From a checkpoint of a small mixture-of-experts model trained on Wikipedia.
Training: a variant of Muon for the experts, 334M tokens, 4902 steps.
Below are experts of layer 7 (counted from 0) of a mixture-of-experts language model. Rows are named router (the router's row for the expert), down (a neuron's output weights, with its number) and show model dimensions 96-191. Each number is 128 + 24 x the weight over its row's rms, rounded and kept within 0 to 255. Numbers have three digits each.
Before each expert's rows: "raises" lists some tokens whose logits its average output raises strongly, later layers aside. This comes from a sample of Wikipedia text that the model never trained on.

# expert 0
raises: "his ", "her ", "later ", "also "
router:125148149120118139133084137109133111136110140123183083139095132106144146095145098108105143086116134131131122130130116170101130143084146158168145141165144118141150122127100123166108116090163142102129165110133143110136155107141149129137136109116128132137124143107134136111175116168125116122
down6:139191090091091153160123138142122143101088130084096151133148164090127158156147131143134132176129116146136151118123117132111128142128121160128155138098095142102185123149120119120101185134140134129123133150106092114102153129106124120162167143106138188115144129107144143114147114093126121169
down7:112093164118109122146142122077107159105100131161115158098102152148112111115174137174133103129160136158118139096150126160151118146120102111167080191073110096094103108125104137106101146125141119083089096167145177121163113115128132109144137133146120119107137128096121141120113128090120122147
down8:135119124140156167119168116101126111119163108108162113129139140130154153189097092124114128096137121100133093113099147092165108098113120085097130156123119129155127137134157118135180120116114120122127124158133163111159119144175124100172081112149103140133107154112104117114142107135109159125
down9:114122128132102115123145098105144133117125139140090094119087091104091130125138140136138139165122117079122171116116128108192126112142135171121095145121140121096130137099099155102113126151144106112113146141100121142113116094142142122082172142096138108140121054135147137108111154134035175082
down10:106131120143107158092142100147158124126144119180128067154128129117140142137112136103115133096135124126136158067145121141133088152139129141136163104109095102115129136123091134131104143133149100102099135132088109093152076110154123135116130160107123183099109108140110134143130104139124128108
down11:160155137132132146102123148126125124183137135137094107120135140085134081106151125104123143164139153119084196164145165137128153125196129097150142144132143111148150129126116150112133084083124091158099128140110136132127110165098157106173051139112132111157110108169141103167131097101136153105
down12:108103124183116139112147134144134161134113132142111154106133134166101173084145144163132096122103147120124104155149136158120114118105095172075107138142077134149132194098162148103173153172104166166116135136132133122157169150150102120144132129129134100178158127099107132135123183122128119138
down13:130151178118167096134130137149198128141150118162119130100155156097119156085130143135111156190076184096109130161135135148139094137139167126172142120110141188105148107105059142124134149115114118166143163073143120166123128159100069125128115094181137087132148088118146114104104128090140127052
down14:145183117113125110144201121111136150164153123127123115100089150113148135121129150146146140181156102159142148133091147098137133128118133118112111141122145122097135127121148108098126154085132153152178095132131153099099217134163132143126146113170105098102110112117133113119155139079135091150
down15:127119171136129128108118069069114164116100113145118121124146121152126106116099095142136097168142139134125109103147124157161133166130166116125120116167115139130125123172126145165136102123143129127128102153142125077138154109128166115132165125101179102155123133143109131084115124109127111154
down16:195116134149130139116156136123114127136151109141124126137127099143126105128129112115133102126181155126146179163121122100133129135137117118097155110118108138121130159107140094119113109127109122124136136113119165111144117123162095136169157151118108101142131120109127082147149110131139125160
down17:116127131150087116072097133127138112111105139132143126136113127144148120105083111109138127129156109153154105128136098129125125094133115090091097082133122144156130161110146128114169149084115123147100107131126121100124090124143132141127132129124141135172152141160083098153094165098116161135
down18:098131128135130108110117097097163122098127118118116142137123096113098088114133134119121103101113145175119107141160120129183083136141149113135154135117078093152108101120118139155138149126108109110087140142136130122133141131165155112134123135167133151136100129134133156129087165128131105183
down19:143123125160145108130135131066131127148176141120104157087103105120163122086150077145100104112153113102113176126126115133179098132098117139110177147091120112140113146126141135150144149138146128156103106144129135136081125169080105125151139143139117156123155195069112143093143101088117150117
down20:154134110128120146140140163152158124113122080145116153125087194105113138111096129152110120120090163186123123173103139153095147141153115123122097138137103122116130152152137093131169148107146124091124141111149128112113119121087095136093081167157111106153123128130133136178139155128078093109
down21:134154168099108122101121201130136105151143141107088123121120149120138136130114162110124123110137167093171138123165154124153134124162128121136113136128158134122138111110157145135148162128100098126096120110130127118106120150117155090148126176091110066152117132151110163133133120163151144122
down22:165121104117128141112110073117147143117114098152134148159158122135119123110151126134116105142145128142121172118157154154135120096132082174123094126175160138149133152123108126113108146151139142088129106119118128100130131153163130134167067142092128131163155071116143151141131147150152150158
down23:108167141140170160128128136155117138101101103115141115114105152137137110120144135128114106160063149127142115123163132103112117093152117114103108125110150164139149111134067120134114092092110135126148135130153165168157105130174141153170116103121119132105134108131121128095157154140187130143
down24:115164133134092140150084110131091150163130138095151102148118103158099155131098123153116112097128102132130109144152129103114119101127124116108136147123109186085157146132112152156149161135127095152100104128134096134160162139124119140096156125121126140151112118137112125103169175122112129116
down25:130135140158165087106156120086135093131091101149147133151099152131150107101147133146124144126116121119110128107151162151117090140125125145117109179162116140086129137126105128135145120132089124126161147093067103107114092152130135141124115169127119138091128144152097117175133141127172140111
down26:144119110105130109127146123099114140103135136147142143140080163118105149083127156160123107128122127144143118122135109136110147125149172125114135132156151149075095119128135157166105093163096156113148169095141148153075152168165084131097115105140093158118110171144154097111113121125128165140
down27:141118102109147135132100112127118100104150117086134151173097071106147095134091158072157105127128104093118108124116142149124141129156100141090151143147144088136167112112099147160140096151178052130114158112115137125136114139090124114113153137089140123166132132129125127095115137137135106146
down28:124117165133124135128147151144131107115117151152130102098125123094135186098125136122058098125112139116091195107110100094139136140164090138191148105138134104074183154125126129132126106093125127107080138117147143142143130133167120123154114126142089138125160152096104114148135166139127145127
down29:129163174136138130160135130109158133170137098124107105133107153107163120121118155135174101138139086136087124143080130141121114113131125107087176125106090144096150157142094173123160147123163133153115148156126130150169159092108127132147120114117152110157104183113122142144126139121125142113
down30:168122137178121124173115141181135106113122129169109149166124107118138129163116133064147131119157127136092129119115149169108131135126110100145114136121101087124106101151135125135130098120104144071119107129104198138141101110138116135127138148129111187152124128115163098124154162131141115155
down31:130137140133158099104116161160148072103127164094130134119119090152142147163157106110143150155129143183131161120105102124126144090103122092173135149133151097115130082131092167149098158108132093143119144137144117127124088090131134109137141119122119131113124123149144172130110143176158147125
down32:131088156136112111102127147135134139121137111120142130107113102167108115114109137115137120099099133110151136135105122156112129142116157151123113126067113156098175185129144117126140108132143130149106149118118143149142075116132099171124136155128127193125137103091101125129131076157120142116
down33:115141152077139093141144130110109133123138096128125158176138117115113114145108149101157150135129138102109121150119103176128120101074122117143143108119082120118097161138142159133136152160150143150128147150136116112137126150177159115122152129122125133131149135156150130146181128154133126134
down34:157074089145146126114098117078083110163128179136129144121175139197118081126105121102140134103158083170083161156115157125166129136125092083152102130104118135135128134151193098129098144174103107119107137132105176058114110076115112107094154136131119177122084125103126115127123098152146109143
down35:099164161165128095145090158149143118138099136098190145128119090132146161157127124106153117132086131095144107100116113128166127112113143132082150094127135162135167112107147143148151097083101146168103102122178124093120172131174131131104140122148106128158122161160139150167155149163106122115
down36:169088130170141162100122086118136123117147132140102186122108137129141097104131145094155096103136145141127151124140144199117109161141124159136111097122111121150123142103088134130100102133135101130099125099083153097110132131133130100180129146150161089141135105137121122112159175118150163157
down37:121110106090085133103129094172172132174149123163142118137171129126166122109107140103097137171160093123147141146151120108149123078121082117126116120116115102142107116146141098127102113115096131097119090132153110131148112172140149107086121140093102126116070171123128072106157160134137117155
down38:119150161094156107111141127128094129133149124143121151099124124138136146187065156122126092162093110143097126118136150098155113152139118096074157118076090135122074114100130118159118110131113156150102121140177092124120153125107175138110095119123135118135125141108138110121121082096136153077
down39:136129098119136126105120092163149166146080144121161150110135116131116102112102135096085127154146123122102118126143152169126102091116137142154114155123117130125155118148131117090158136101153141143142112121142125106090140153131129101134115129143127107130135129103066133124071116168109136157

# expert 7
raises: "However", "- ", "Studio ", "him ", "=== ", "Scientific "
router:163149115116146130121125148124116105150095152182146144142138113051099067116102099105100125107138096069138120027148170107141125131140121121127135099126094095136108125105121102133097118140158114125107127166097160132110177143171106087135110116157186129115114128112111148120117083116138070130
down6:122111115155122130168133160109132155130057108156149132109151135119166124127103150115142121115158100151091170135121165096141137120108132132125158098135171144113143114147135164093141129131094088121139137100150090141105137096157137137149092150135150130147146135154114114162139103115163119137
down7:123131151113124140137157161090133119169129173132130146132150144163133129135141105089117083086121111102098160188124092153155117098175104123127132105143125102184102138110100128122147094127109106127135156110156117128103093072113120118163107089156127149147138119121116147118180132097123143134
down8:139093124137095141116138134134123121142135110114095152100154098098071134150118171125168131129143149153097131108120108151149157143111095104140086118105136098109093141091121175090114151152111148084104113098106138156128149155120074132077134125128137150131150123105126113120088111140097128156
down9:107073167133157135118153140103127137117167146106125088133122109131113115105115096138125153136088146127069104112119130109183109120125156077113159174187105123118169144144116174111137124126092104151115109128127125138113131163113129147134096135149187114171117112105157103090095116125110114148
down10:116138175144096096147138134124128132103146142137142182142129123105123135146103175087114158178124160139105102133142095116138149072086085096114137146150142166171091076179150092122144126127093113133170094170072125128117094115127115139117114122120087152166171121129138114150156126138092147157
down11:159131171127136088105084098089135118125134133164148098114166126104136133142051119136107113122151116134158172158120132124117171153141135058119107146112150130132122117160148124121142124102107113111137184115139135145140102137145140129130157081139182148110126136109110163131105104153100151091
down12:120128115137082160170112111181160130110096136106098156119142090120143110166092123112071117154098145143160178089132077145115065168145137123165144133110144121133159140150138147155132112139154119125099133098157137110158094148107150110088132137119180112149140129115095102133127102137100103108
down13:154161152155157136101106112103148098096164146090162137146128128127133132133116126159150148114134126108101145108143180105122098171121096095147115106107121088146110143125131161111117138155128149112106133072167112126152122074142125122143163103137103112122126082131088165112162132190100147129
down14:176118123140148127136148133097141079135122102103098134173134146155126144118148128120101164101071112150116121105136185159140110124122121108106127135141119077134140104135129194132107130085134085108153120114132075145114140134146127129089126122096142097127118137150118132115129124121170149160
down15:129107137118126154095158115132109194134138127085137126085152119147097142122133151141133132128116127125152132114126109154129122151132091083111164120124122126127148163144112159156057136152127157138159134092146131134144134105124151088141120134140082128115150108122121165148133159109117122104
down16:119157154106130120148151129174104133149086109108130125068093129107119139122132141111075104099131129133185172113130150145139107129127161162139146139129121118138121137109154092062151163071118128135171088130158090135108156120125155138146137143135151108136109094155121131152090130126127125177
down17:106124136160127101135143098122106155104104100142134108082128145120136147090138131142119165140135162142130084123107135112139108100116106122139136099137124100165163136151110121131124144122108083097147137115110125154118122114110127093144125098192138192146173110113125123120144139148125149157
down18:115102121132141123138130139118117183122115084105158128152110141134110161200148143097113166108095059104135156133126149114111144153128095126137087192129161212146113148106163121112108123152117095175160104155137151109104144118147128129114144097110116138095154127142104131105136131168137161112
down19:142121092094079116118135174128135136123146136086145191148121165139152124103132140130139107166128145151144150132147153157126122093141113150129150147105092100122157087119121133125123117145136149132156144094168133130124130117111144120140108138122126145124158166092095151100154167142096170116
down20:075102107080105117121119110104170107141172117127098079127056117122087119140118140133116149137110136147131111191097131134138171138146108112103124166117128140111100147143072152121085118126160173155100170137145081140111110117105128115146170097150155141141120105148132092130070081118140129140
down21:135107132131145101110140107152146130129153154119093121121121157122137154161112113083122105117129116133141089117127133149127139118130100128142159149129160124111096137147158116089131145106129110091126090125161112119126121109177137115145083178091138159150127100106145108106132142122087134114
down22:071117156130103103118086146104114160112144124137130135159074144121125147165126116120103143154135127137128145089099136106137102136112105135121095109071124092128161117175126108148165122138145170150079152118142167172159062165107072141160107111097128085136134158149126139137083102109083149133
down23:150158121138080117074123125129117115170137101084102117079136175138115116126123095127146116138089081124102097131125116148159137119110125136118088151108109138163124134178121154157138145121148121103114075101129163157146120110133118162126056124165104141120152124146084156132088103108068118140
down24:112152114146118140117099159129126135133133156148088112152175149137105132105104152127122118126166092138135171118107099108122145126130136148130116142110126151122116110113153157152118081138116128152162138106149147106135118079126137133073092149111145118099096145109139099120099172152120145112
down25:123145164120155109100147112140122093089085131102167150167180114151073131121152133101103138110140133145159107118094099148157158125097155151152100159132156135149128158126119125137134074144117166136150127088133149120147146107082137097142103142138127116119096105106123097110149104125157172109
down26:145177113122115096075141111116118129098112178161116116118148133157154124173099185110099127139117193107133118141146119136146142130110158149144120113134103149122130114141084139137122126122102144131126142103115084129104134126103132071099159132162123132135126066114102118109114141156130118118
down27:096091121158139146159107099146121127164128114161117145169184124123094137077140177135118125111172125112125141129200122120121107102105108142149090148100136137142138170144120076134119124126147122106073096138157126126162120128120132177106138129116144116094096115161079115137166132138131101177
down28:135114109134124137152127160126164134135140147136142109109156104123168098127166141152140128119111132141146147161116112163123161122108156129146170119101103115149126108092055142078142126129129162114160143098153115154121094162148098102118100107125123087184132100130116157113103161120123138179
down29:118127202143066103132116140135125113138097125083128150131090098146137137138131148104145147167147147098093152132146149140137101108118095131125152108128142143129136139109087152103141106167109087116143109120103091135125162088160137127128109121153130105150154127152142093149170129112095109158
down30:135115091120104141101163118126150146117128100134155136105115115161135182117148145093152143157088126143112115149119112152138144189160109104162168091130165140147147125169142138102179149135131138092125158119128114156104180164100104123115148134155134154111116148162108134113135114096100128090
down31:112126145106141125124147159097095106132111134113130112120133105172098142129173178129126153144141138138128124161103106138111126124114135128143092126145099154155136124091137108151122122123117106135120092122150117091138101105154182106145154122125148114113144103099078075120099130134125134137
down32:115112152161149094162152164139132115133113096161124145117168107118146103123137130101114147113128125148125114156118152174173119135153158150124138106161189116160119162089129118128142165112172129111134117060111104109159127116127092130118160106112112160125152121129129131112106120110120096153
down33:141103139127151147137168165113082143088164078140103130131112121130119137127099125131138123115098110112069116138122127167134094169142111127148132118137149125139195124123115102082085108126143109099135112074103150071135151138122158138110138157148095132106192151144143103123140132106130151144
down34:100119085132101135099170141099144128131140119154115095143134150117104126098121132097093161158135120171133137137175131135137113102108120137060117132118145145108171123100117146101151145108131128118103124125100134079124150119169141107188122149138151114159103098114097161110142104128122119122
down35:087102170083144101114114140162141092132119134122129103108167105146143149140133114144144111093112091122149161105141135153082080161098093139117095098139127111148137152164100161155134142116116095141117159084179107132143098129171129129124107195134128147103115121155163125131142071109127153107
down36:122102157133165151124167142108076166125180138105124129105140122105127115118138092121152111179156162122180141106136105177115131147120142110114159116167163147080126153109109141123113153115073120103120089094154147118128188133116095119164170130094158176160128101138111087133110136171124120099
down37:144124101109134124100102125133156061133111074140089119085120126120082116116139128134102084147151113180134147158104115125147134166168173159066151168121119132065091113129131102140131156142140136128116125098163106100120138117132130120142138157112123146155130099163142161154117117103175121115
down38:160135088150128126130141172083108110129122080145127132137130122131125084127095171151159120077143087169083129113118136119126158151119158217165121149110129118100084137103148154127141147117129126109085082165120133180150085133121130085136180156112123135120134156102102168136138094094115124097
down39:117125107109142117145154127129151128160104145136136124156127148100115107120157173084136084117148125132146133183110119158118148125125134107138115083120130101124108143126142069125099114118171069086134119173157131163140091142117139169123169127125128129119121120131152146132126094140121100139

# expert 3
raises: ", ", "; ", ").", "). ", ") ", ". "
router:083121132093138128159150126101116160114141139091143127162151151133117159135132163075106091118111135106123109147123184146126155094076124141137093101169127101138153085115164095139117108136126155115142140128129107152119130114118133139133140123138133153119159111101141149129116128159146113122
down6:090088153122177153128161168080090120140132156134164154101131109095166119116136129114127156108118136104109157129125153150109089158168116131056119141122151109130117136122138131139146140162141163151182132126144146162127100133120173109118140079165100156147126136129140149156140140144172141125
down7:129155091129142161137132163096120105131126155117166164143123088143071090165113109138159159123125138148160118194107121140197128113104121149139104106103137109121113145167137107140108107143123162113062154132134127163122149182158169152113109138114108121164121131129150088137141134133149153142
down8:136114114144136123098148143108128132157110136181154123086112138155115112136089134133140135160139146110165152133114180145134176185090129071086147132085113176108141106113107109149143126071178118163157087118149139132115144128094095143145129194118130143143144111114110098145141111084143096123
down9:145145142163099113183130152156113128102120086127123119104157137132125150135138153160114092176110136139122119097187127100115124133142113156115090158120117106122127154111159109127134117138162178124111126123094155102126155152140104108133083128096079136088171186087100083135074124134119163149
down10:121154081117122183155129140103108143093132149166125124188129156122109158160142132116109107108120136146159133128120100154151102124171131108120146144098126106133136136157100137156175132107092117141089080164113073138141150117127128124146143162136151130126146122120145127118161135130136139097
down11:105146091141119109077117091141144143085160123129092112106103119110122174123103143077146146129158123092128141124180112105094106160158146143112156120132091148122128147148141119126137123129152138138114141093129129110165152149116115138148130059115161127103109157102097145160137144081149172115
down12:143137168115133152113114134182135068153120139100134150143113118107106094122109173133166122125126066121131098115109148135116081158163092089150147126125147105073124133177135140149102133121111086136141110086106112090127122095142144145124113091138126157128123129136158113143161154110151167115
down13:150109120136153125153160113123164115172160097166145149107133131126147114158115132126143136149106155118114115139127106157105148135107122162151132129135126153138121120128095140124123147152165159125127114152154157095159130141099059106105138113088067123124144112124104182147108113072100120130
down14:162150112091138171113143147112148150130120099114150126118134148160137184087127108072147123148095098127108147115141098130127118117110121131151143157103127102141105156102113102139158111119128138118142158110146153081134171119121115150130122129116130144127166150150100058132115133127143127126
down15:110161163149092114127119112148124143129130153106158114143051160120077128138095102122103118121141125170152140128153120126087137152140125147110110107127153187118127117094093127160144067110111171169123155092128137143149118121165103142134166144116150143129120114108118152175107158130137117114
down16:132114136115119095127116161110135096155110142141128118147142099128124116119116103142115142087106119128101101121116146094126121119162160123119147144070129117107085150135128141128139084120099148144108153127080109154128143097131103157108139117121117118138164105102123145110120138134150137142
down17:159121116153082109127135129120117111139113102129135137102122104109146121126049125090132151174132104151103130155147156124113157115138106119113155120081151101125123103105125117149104133161160134151123127140114117118139092136143111101117167126119122097116121109077120107138166089149127118143
down18:124143144115128145142099134179123100158120139116159148163106111111148173088101140145113118110141111118138126146100090049111124094171171097151134137114149110157127180126120104163112152110114131136125100135136150163130113107156161120100093091155150116109124135094159138136134135121103155120
down19:144098155135132127073181111154125134169171120127111165125163125145108097130104137149103103123130126160071152142134106170112097129105146158130125116147113120129099108153144122125132125127147090117139115058166114116133126147088169145162139121118107182128133087123142127082140133170121146127
down20:137132151163154170126155120147130095076150162143148136150155138173115099162093095110122123128120146112141114187120110131111114122117142148148153138129152140116084129105132122078127115141098119120094098143095108107082118148109177154115092137183105138100176116096155116088159080152077127085
down21:112114161133134084119122177070076136098122157135120133095136148123135120099128159133144101114145158139105135143102140117132148110126130097089152151122093093133125082095147082111176118116149142118101118151122138106108099144124099184164135120096157175096101103111123112134106140130119165152
down22:149111136139089139122112118143145107109119142156162140151142128145119111144079166121145132133146120117116095154145107160143121091120129163170104096122101109123166095136174104131141163120101140153156159129112121110115121152093098160160149127122152125152149122157101107156106133097144108136
down23:092132103114170117114127125111125130115156094109164097170133090132165116100183139062109139069114150128171119114122122107166097116118125127121146143110138136157136119115156156155154134109125150098152115123126130162133099108091137151130118115187136135127164140135120113124168120145109105088
down24:089109104150144151122126153074136114161111073145173124115115114085107171119130101064134121128114120146142118129144107123142134144131147165160133119154098156119129156099134154103108132085136156145163106133119091135106119109104153123125117161125114120121094114146133114138148149153069121118
down25:126137155134114124138161144118098106162109138121129111131143144132105162069120156157098134121133094154108153077120144092102070118117148151136105136155188170122167098121159153134125121091084152143132131169114116144129140165136127101179164138130161151145119128146121114134103109133140118111
down26:106127179136139118129128152121126133141141116162128144101119158114110145100117077140102126175128169112101138141135095114131091121112135145156151157157148105150135129124093118109150139127165128121175161163126080138118122121143111130162133109154109142161108130104126142131135086133106126123
down27:112155163087149135116122075165145099114132135155124124160140117082129093129112152124133108114168132132099085095169126101145156147091148146121117096081160126140108142133129181152105119147120114156146124090125130125143156113110129103127058109104125152112117101115170139099159141109155133130
down28:131138075114076128142139127073152147131099167133187126117190101118142177113135157113131152174127132125139159134153089117103148135132112136129054108116151105161091114085119168129117130135118152140125121141135132085095115143134182156107146083113145079129120142077096152132116097142156155103
down29:161141148136155155143166139147156164125142097139141118142116123100098106142141092088122155126146117100157141115139137171146115116175116158145124116120130149129142117167085110131122136098117108124087134127120083148085134180114091114106104065140123153159169128144108147160050118095154138113
down30:099140062142127155115164154124122092149101146145181178132149123106156098097140146090114137092186159126118147156164142119158136082125162158136120060120138118144115124114153127128151137109127133125118146183114137141126159104142123128198142141109137181145115125126088102131159116126108092123
down31:152147131117151189121153129170069149140129136115122151156142132159108149139162132091084138152169138139110170120119111118133115117094075135106154147093100118114111166143100119130154167136116142151107156113134130129134118104126115122101171164137143107152161128144112157135142121118093119151
down32:127112080167095102164152122155104097138091147145129153119103161136116127100156169155122120118110139104104166147085130127108103126141108139126152084164111139146130132083139148120137140091149130154123101119111147174157145104170133168123136097124156119089110137136139152111144189137106134093
down33:125156141115128115120178115104111140145093117138188109141168183165093137133121108081112117137141149125151122103139120143122103125142149095199128142122160102121159123140103130114112141130112147142114129119117089094097120099157205173064110087137136159159169144136136099134132106137116172086
down34:156180166136127105140109168148079135161112110127078061107130197164143108113114125157129117103105090125137111137137130171172086099131098117139093130084085145104082123095080131114129094096105146124140137133119147096131136123131156120124173108134124135109144119099083118096129107136154168084
down35:158122163112134153143142101138116126088172107108148139093146110098133117185158109099136126120152129129129178162088138111139141122142132104088147115165130183142114163112106124126125125144130101146112120126129134113074123126164120124168121113142147122086129133134090135129100128123168102138
down36:176144157112123076127106149125105132153147126104154154164105129112156119114135142133130117159123107111158126156145096139135120127124063068140084128098177149132104163135131176176110143123138128079117180140133115104149110121133173060119134125149154124119139162122193137142139149151108155078
down37:174134158103128117148170132119130143163091152162181139119104171154138147161088141174103128077149139121146155061137155137115129089107123144117144113134094145131155120128087131163166144126136109155128116141107103124159140144145117149161152121145149138124124122127113074108132146132136089140
down38:062117146173091124139121141095134103172099123120115159087079125176120135114111142158147156137133141144130083113157175101123123146086147107170155093094171124156142106157158122172140126118091126112163173134123127130116103154149100123148137128108127141122155138164138136133059148118136147094
down39:137104167129051120110141148126135153146130130107096137123114100137130086159119159128100102179080092149130136140099140110130113111157098103191100131122169162155115146117140085143126085168080135081188123114163126178103121141143116112128125129121126100107122133133168152143124127133091083112

# expert 1
raises: " ", "— ", "1 ", "2 "
router:132064123117145125113112109108141107068063151151101158101122151162134133101124111102084133092111147150113152128146127139137112153132143132126148115133150127110156119127120111110115150156091103151120162125146108133096126100157119115097107107131062099097137104145128116114180125162182122122
down6:109139136103111126098129118135062116117144143119166105136123077133132107110176117119172165095132097124093185108117117090170118107143138138147132096126129171104115122164112080129104107123140148119124123111111166096106127115135157165146077120165151149082111149121103137163131135123099133139
down7:137094135119115118090153144142138122119144195121126143160121140140131135159161118113147097184134133122159114108170113139110127142176147096116140108137126129119115112166095160112099096111141118093138107094141125106150061122128095116117160093106130143107110110120117116099092149166107138122
down8:148129156132125168105132133131146090109113126116129149126131137114139124126122095153129107107147151107159096181121103170140120093114108122081110099133115138121126134150142060136116152114134156077110089103096109086148138172141098177148165170112173116127153134130110147133137136126143149125
down9:172108110096163112116099108099144124097095111101156106149110120122163152088159125155103102139164130102148135137110146118156122116122090095151153118142144112098080132153146089148125122145167157119112110109149137055147138148118128153097118163165127122149161158175119150090122102131134142130
down10:126100150126101099121152139103117136151134119142151125163154104163155158091119120138169117140121092123125120106130127131124127109136159104120127146115116113120089169121112136115188148118127136140138142110097153133081155109133144145157158134097077142148079186169151144170165110151117155175
down11:139135113145128109122112163115112090132148120090118114132078112110130117126162156108145105169130104111109086110141118106144142148179156100142148113123114129113103078151169120159124181137134134123151102118141152153139090150150121126157155129122120123129125148126140149155190162072085121135
down12:095098170144135110141082110155103145138148103119129117159130105115098156167101103103142148180165148125090128132129114204136127156105147136110101156130149151131104112123148157130126153140114126100165173115146081114145124126050111108146167127127171137139126097117123139166138097198135116158
down13:143106122121092121127126137102113114155140171088106146143130128112166134113155129102095153152129145157143117112111158148137126134119158152157174142131112157170141124098146136095124149188188114124088138141091125125187104113109094102133112112123101136178149138152104153126123121132100102132
down14:132125088099114147090109126149147132140136139137140133100120107141111125129083171116112108136078154095163163154146136122117165161131061128149085133175150148151164129110131160134126128108164114110145118159158144120109097121095109132160126151193109100120101123108153141143118122117104177153
down15:128145121152132113103081117112089129095112115129149162149118153112136158092125168150134120093156141150162161114138096127113181133073156071130130120136134091148142152172180146118148112143139104132117164137130124134174155138161145106108144138141148128137145166138120132139106090095120129119
down16:131117098118113097120160178114100129151122127148148121096123144153073071130103155135120135146105111083136146115124111136130115139153115109094117123151099123126157155102159137122139118120119159083133076159110128114130126127146123100113131151167103097122151180096129116154151113118102152122
down17:155158142122115126150146132081139135132104101103153163098106161097139141126124114137126101111124108143116127117137142110114178160115128167087111154107146089136097152146145144138108140105128126145133098163098114136119170110161146100137168138100127094157136095151129145150079157093112130124
down18:126121156114112184106110132103114127135129140151100143108098117131122092124094180143122094084141162103110096129128098131157126104086115146130121159106118171120113101171143114158135094141114141144081120118113112115126128094096129110174119128123112073100127118153118139123129148155105101144
down19:111123135132109107095145123144170126136193130161145124148152084143164129103115142136100133103120117144134149120156153120116174102131111114166108116148152125117162093149153119092151130155152119070132134172151123145103105096108146155137127174124141125120156119068151165119169158116109127139
down20:140088091126115170099151122164157128165158144146070159178145071139168141135122086130174127104099140168104112108155152101130092123122161155131138156093122129102130127145137136126187170134144140137122115144102133140070092100104146139138162149140129115133162092144140130150096148111109135117
down21:120118099123131111129110137118161112163109105138071154138158121090166137156136101102121105145120154106145117160149139181137119139142132123148102131129168144151142142130147130131142135137119121085103110108125181116114096119155139110143106130125108132135141130118119102145135112108123121064
down22:102126107158139160103086094149169156072131145090132144171116115121093187132108113133110109156119123097147143163119120150119113157109144174181154108096127159138145161086118119116119098128093124182118127125145117145103150140129123140115131122108120130097136094096064114152129120114138103114
down23:126097129122158137079122119128119197154156135117116100155131121065110130137164096145134159115149181163099125154120132150142083151139077146125119082131155121108135151133131155165133124107119152090104184144088084124180152133113142165125121080129143159148124155161121110115147131116154139131
down24:101157120136165116120115141120113112120069157128133100105137129112136170141152180099148121153149103138103115132119119104150119087087118158121151157112131119116103106095128142130160176119118144110168149090124110115150132123107116076149119158105063102124089130165164124122100083142071136145
down25:098101114050137082137154089123150134077110123131115137136156139129118115154122102144153120195102090125162127123188119136148148107142147147099117132103116140133131097074125157106145139095094122154111133093102172113136140181115143127144161059186104128180125171132117141124122120138113104150
down26:111117127131095136150159150129141135137101128114125115134159110128171147140108107166122129129106158119123139144064102166103112096156094145082170153129095073082150110108131112097133124145133132125107100190143130084091153108124126125126114084088144178106156138158149162152176111102150141143
down27:148129154098116120072139105112128145099125133105134122117148159139103188115166060157139147166083157124119151089117106106111122143105094114110120114163085137140138127161154110099135141169134155134106102082117173121123103155117147102082117155141149186165123150059131103144132130143178155103
down28:139142101129097135125119133131151160182124139087150104121182149096118138135117126187130104109115119153123121130148097109147164122132148150111145112104079162127143100121083175090123098147151107080135114144135153091101135129173130123163109166145125124137130139139150137118109162110129123169
down29:143115090126117114106161162138153123143121132144097160172128123099096108099089108140115120148151170160142128102145128073215118184098127125113153116123109137122141157179081143106109105137110117095097131144078141135135130139119131116147068116125123122158130107193118089141116142126110085139
down30:152131128120132075122142112112147142132115111137146129122134103120136133112139145107115107150187151136132164090149092140155177109108120106138103126110136134149133124153119161094132085102110102109087147179115127085106132138146141160138073133119097135110159177125113154149167137154110108146
down31:166119141121157132109093084136140134155156120152125151083099128090084089118094136119114103100117153144124135157119086139126150137110090148131121087144170154163144139112127133152112136140112145106124088155087143130119127150091128144119117161126112136146128187144134153137128101155099160102
down32:150143148138129166143136158134160160119096118156128172139139120168112052116128148082142106110131126093153124128138142126102162143145158150119148112121121154095107087126126120145159156118156125098119120100118110090153141113065083146143103117132154124100124118155132163074080116108138132164
down33:171110126123142136139130112114136147103135131094089106173154135142084154156167123135125140129092148138146096119130120097102163088098130173129076159086088106158095105138131093146163096135127122150120166145116127133156122128135132129119103099140138139165098137151082098081129127123126103153
down34:117142146159117096099109154164088141112128111085124142091120131152143089114114157103143130128137156148139161135141122111101131130118087142139163101076079145133107088085125131109119120129137125132108102107112102108078159163140144122098151099123075087162131113139169111194133174151118097112
down35:109143129139117142095151070089151120138101106139124099111154138126156136137111130112143151118143152146151130148141143150137099119132143101091121081140106118131102088115137093127166137106138120154128100117143057089090114078088146131150121132126135117168141109168162151145081098107145106081
down36:095155109139098156130127139130141166144129160099132161110150109110127155122164107122113140120117111153098137145152123143140110157124135080088161080112167141074133141128156131159186125130166171088109158116127112141117118116115104161128160128123108150142141141122148141146096149126140116118
down37:134158128162130176168120128126122165116125141121145084099123117149128155162116136121126169109122161142141132156098189112133173124102101123150137111110099104112166115135116144139129108165126119075098118087100111117162133161132122157150149174162119137170136089134128145126125148098131115121
down38:117144156125107177154131148123131147121160147075136097097108146116152174129169139137154126135102176154139157143155116166140173113114120177147152139159136116108110124147138133115153119118163149105099102078157192111094158169101123147115118106115130139148155128155172119137113098128116111140
down39:158118114138154156095116130142132107135143158110122140142074148123149149177124097175127116117138154126123112096105135155104087147156121103180092128145113136074144159150108171108111112136082135149137127140142119124139140096088137124139149152138115148123137171144110143102137145126104101140